config = dict(
    d_shared_expert=64,
    n_kv_head=5,
    vocab_size=2048,
    decay_fraction=0.824,
)
Below are experts of layer 11 (counted from 0) of a mixture-of-experts language model. Rows are named gate (a neuron's input weights, with its number), up (a neuron's input weights, with its number), down (a neuron's output weights, with its number) and show model dimensions 0-159. Each number is 128 + 24 x the weight over its row's rms, rounded and kept within 0 to 255. Numbers have three digits each.
Before each expert's rows: "raises" lists some tokens whose logits its average output raises strongly, later layers aside. This comes from a sample of Wikipedia text that the model never trained on.

# expert 13
raises: "our", "ight", "ine"
gate0:136172148100112138106105133148172146165167089152091119140133139133177131113167171122127142122077118109094147086126112107094134131147181179133122131120101169156122106147125166132107122105128135144094117126132114069156103109081129130149132117108108110100145106155141150130133173107109122138098141116176130131150163127131134127098092172106141165139109128132127103109125140068160171112090128162118136127116137114126133164132135107138125156120116128118142191115147142173124100147119131
up0:158120160130085171133177114167162115155101114126133108112116104108165100070127145133129133107154113141142150178110171148160126155141092167117141136126138123122152070131099122169093128105123139158120085091098123134121149102132142110147090149105158104148100145161120134140085131136081150083170100115146158126187158129161143101139116157151146146118142099171119182109104132104144128147110112123099133130130146150114120132133135142150122089104119159148114120104135153144124146122117145
down0:137133096095148149189102146119117117135159104157124123122127112137122140123099174141109098135144087147137138099118110151137135124138144123063098132117120116156112130117168147143131148169146139177155152135123176197149129139146118084139144128127110163124096137119090134125098128086122117114164113137149143092143083100137134061071131135150114107107139117142113154124114146128158134148137170171141133139127111170121086099161113109160163128111122184148110144145144129118109107156107130

# expert 24
raises: "re", "art", "er"
gate0:104140116160054138138155133126136100125122137114133171139107132117103164117091093144085132072133161146079130113180089131149095136135051140125094127122156151105082129128137126139126138119133142189123132140082102161085118120174135111150139133123148099113118108106131130109125103153128109094122199121153118114112168145124113111091130136095137126102123137122111128100125105152140095141090120128131130104148149142118114137109110144157174114154115109147128123115131148119115084164101128
up0:122135059099130139138114156105109144135118177137136141104131190147147138103095123124141157125142202112091156125077105129117103130150150099119121103142137109163087094086163124107161090084151128119107106143108115149139122110132130122137144130125112045065133112139120132154142151091141100142115143131128107137108142115124150133103120112097115135133094131156113109133103116085187158114144141118120139102133115123130099162119127131084115122145158129143134098148118166164117131147115104
down0:120154142099090139125086150093137117129166118101140115094182090136112113120102101099116146179139128126146124137060124112097175138137166137123141118139138131113109126121118143138152146106131109110082122111094092132130109140121136147097127131112102139139111163142148121181135073150151069159130149116186145111139131121096144141146149121130111169115123155149127089120087091119121114140086100142146104143146089097070141105173126146122141105115164133160158112149137146133120120142133165

# expert 3
raises: "s", "le", "st"
gate0:130111132095089087150148121105151139152131129145124147136141118117127170159167117201098112145117126113142140163135119089110137118105138131113128102153113083135103132147116143171126090127116141143061152142134115137109130112147130174093151160111108077096137114099083145143135126154188139123175108101130114171114157121126066092123088141110143130118127129149118117103161139134171139130114107138147140122124123120120129101135151093122117107157136126093108176107093124143129058129115133
up0:160130133151126107078127161100131137150125165119100089155092151141144121147161112142096135062154149136117122132145118085111147134097139113129111159144137145163169131082180162140092116115143126170099165126112103114084159114181120121074097142104095129092124119137151135150142117102079157141131124084108157123104112143139127133068104164123146104141143143099135103110154113160126163127110119131100132130117103149126119077114147135113175117130144164148127132100152134131145112128138130
down0:071172123144126107124126134143151148107103117142147147139147133091157146148121119138087151096133097144087096115132078141158115090112156158156072100140111111086140107187140150111137071122161148137118102135142176131144121140139142104148119135104127162121134159158103115098149113159114134130174126130103137133139172141099139166144141127088098122124129140094101126158113133098167153109135141152170156128097140166073126149141157093135110144108114123127132096135103154164134133117092124

# expert 30
raises: "ck", "ig", "z", "v"
gate0:143141126106075129104088142117149129160168128137146092109153128133110151129132166117122138145124143117123115101112109143104069118126152146097100088098142123145120131132087147102106130111145118116115135123113139093119148157129138108126169087163187117116172105083127103128170161141074130139088135157142096127133156130124127121075133135135143142133113142136123149127145125091121089080108121085091170103173124106113174104175097121127084158156141146153119091099127129124117105098129123
up0:128180138107131164125110124125163087116099131101155136127126134065130112084150137129129128114107125114102159129100122119163153136133079100100140115143146174095146170066099091131141122120144166154130144136120141113113092148093125086127154152112162124133138112149138114076130122121135148113145122120110148162142155155134128099127102124107137090127110137139127075140174118150099083169086062104153113112139118110102142134137147108133137118092108152171132106140086148152145164121120128
down0:125111093085104130153110167134135111129102125102144108074118159171127096105124139086136148092147119110116120110110155127152095112085179113141131141125121158112113104131126147140133143116164139122111136136163151104137127119081120127143133093125145101164144111124095149083125156144141152130149181172133144081116142126054098105118098138138098118086149106133150142122121115125120152137090068140137116141104153121090159144121094110147129127092123166101192099110135127131154136131166131

# expert 29
raises: "\n", "The", "In"
gate1:130175143161108150135122151132105140142085112134093117127115131092118164115134133121136073129143085146150100139166112173105133131146110123079134128161126174055150126060146160123126120119165127129115141118120112126156168124138129144113173113117105183116123097120151111132122163156125123127099134114120103112129172123141176095097122096118124136110119149155120133116127146087149117158122147143155119138142132173136085133141154151144082088130094160122163150116133083108122119132158086
up1:138111127152132165081132167120118121126138155135161140151128123116137160124108132134161212086140154151179136122105164163141141126105113107165095154121146143134127134152066160105104123112118116153133091100146148181125092137108081118130115131142151146111125127124131130150122117152147093099108116193127141145135097125126121088121131149148148142133110147131106131141171135124179152108070122098122137124137120137143142146130139184127155127107142135121054143131102102112119112091157121
down1:148146158112151103083139106110136098127116130106124150129135159101162104168130129133122131129119134065128141112151126114138121122133148140141154151097117110131108160144133099112118167147127100113130115083123166117089067100145136119152102131167121135134147178150142094168115186102155111162106113130141153162151062153126124164116145124142155157110144156130163168163182090132116155141111094145094143101136105144122125128140116131126132156168141103148110169091123129162132137174152143

# expert 21
raises: "=", "-", "S", "C", "D", "E"
gate1:142129145076155114082118090162132154121082130131098087100143139118106141112089134181158172119117176123126148138091130162103157137148117105125151139134089116137137125093102165143144137134132093107099098118095124142109124136159100128121146117171152111135074129125101109134162099112142104143098129139141134141151136141168081124112092136162119107178152125125161093102167104123142128143096106133137086089122114123143162110132101145110144149126108095088159177128091147157137145134118127
up1:170081159095115115108155139145100131100081106129162129139157105111093138185110123133117116140110140152145129110131116151133102113136116080119120135117111129099157118138093117125127122103103140141104119147161183128143116145086125157135151161134129079114138110148101132113158136117145114105117066169137125088133136113111144092173115132140128121153122166117080085097142153109171149083146116193192119133143125108102113150162133126157134138115110096124104136099112151154127113157104133
down1:162144125101124138150107146133134119102125175099112161154170115101102125158148090161131161110095147150106136106126107114126135129099132154055154101131125117122126119146155192097111110126130096132089150114111113136153116132162078131126101166131117120102147161103179074120110119159130113138124132146154133096146107095104103129149127157110169114153133155118094134114172129122124167115154107125113147106127125129096098104157151113125077144156118120105125179155102072136130106149118102

# expert 22
raises: "ies", "en", "y", "ol", "ers", "er"
gate0:170142140138127158138096087156092135129132130106118144149138146116160091157148116150097076100149081110104127098144119125103097136146114164175113163130130144128108134146163119116121157148131153120136152136124125087132117113176154136194162142145109153084152114093136121086131148124144137133130169149205138087122156112102143130117146117094156137128118127136144122139136175103154153101099089125124166183106130140102098125127143102144164109130127162161128102110122149163146108115130116
up0:110162146100155154164101142098105091128116126121122139121141168070173109121141152122133132128138153116116102145088137122118162105115125113139155105116080100088074152129114127119105109135130115117147147136165102131127136078141081123116075109137141151138107142137124108104133148069105150134106157151132128147139189149135147124140103100081139121139117166137111139180122111120157144138052121115151070129127127149109127130117123125115196114117170135127119125115107107107115144127158107
down0:160106152124127128111135124147100101114135111121111177165136138143114107128112128156154107081124133101069146097153115115150119154181102173210080142130152107134125101139177178153138126121120112116154121119146146108111114149142122117137122130120081188087131115109079130121148111114129091115140105147107149112127170118148089118138115096094157134147117118132136143124113152124089110170132111138123169148120169144102104140137127159123128126148129141130194114135143105130107100153088124

# expert 0
raises: "va", "vision", "ta"
gate0:130059166143166135133117127150165105104164139115111180153141126127141106095115110163154117133146146130167122151116114134148166178120113128120092138127124118145092128127096145143103082128119147161135120080111130193150098143161149129124166130173151154151139135145157096081125151145128099112165178103118096119123113148142104105150088159115161110106138117133084156122124179091153140131165147154134133127127170151118147101100122110147130140159130107162126151123144127134112129155107138
up0:097138161084146104160111108165084181102123110112093094111176080111101157132086111137110154168121127102124125133106152144166100156115138124041079124130152140107146100156154129103137139167146135146110135129104108119178120155092150129119118176148145120131130116129105140136122154125128182109124102133138120160123129134129140149127140118110109129142110086132136136132141137119135152115140125136136108080114152148119168140160141142125128127097109118143075116137160183125083150114146092
down0:131109125127170135088133092147111128102105096177089122123168110121091156142113162116106085099122114153131167145146150137092146159145153149161096100079160096159086094178139176135142058151127130118091125141156107130151147137144131095156141132118130150122171128149123115111096126122151106145124124099154150130174101129150089106113091155085149132152143132147135148106129110159126153118108159183150148159131092120145140144143111108142123138168118142142130130132106129132104135117114118

# expert 26
raises: "\n", "\"", ":", " "
gate0:164095151162165148123125139165129173116117117150164132088125171146168109109139114123134112121152126114136111109165124150109113118147129111112141161156117140127137120096125112157124107179113112115087110130152128138121112069105149125102142117138100131130123146140135131129121152130153125116151175098145103103109144169177098120098130173100149151124155089158195151104131155130130168068163156114111144109119110141088142088083105119084126130163119173120146130104113107134118137142112169
up0:162127132117116108166138082178131152166127119129097125105113133095128115122133117140130129165118132076131133148171123103110152129091123148150130158075130129157130114105120138129144116126117180105127135111157103061122087135121109130119110139165164120082163112122100134107128123114146151153134104049117115102119148136139134132139155056151148159155149120114134117170153136125112144123082115106132171166111095129134120116149122123170155180112138141123131178135125127137114110145159089
down0:113128149086133120133122074102129127105135100138174127120113074129121148154155127097118147145112150116103149136133109151134176173124158126143084139112124141115148122127117109112138137131106108078165129087101150124153122158104176149136142131125101075112134161154119198177124069123155138117117115149108151125120121177127091100117152149138134156114112098120117150184121132117159134124162136144121140138098074111164136140157100107112127169107126140147140144158139149101137116175122151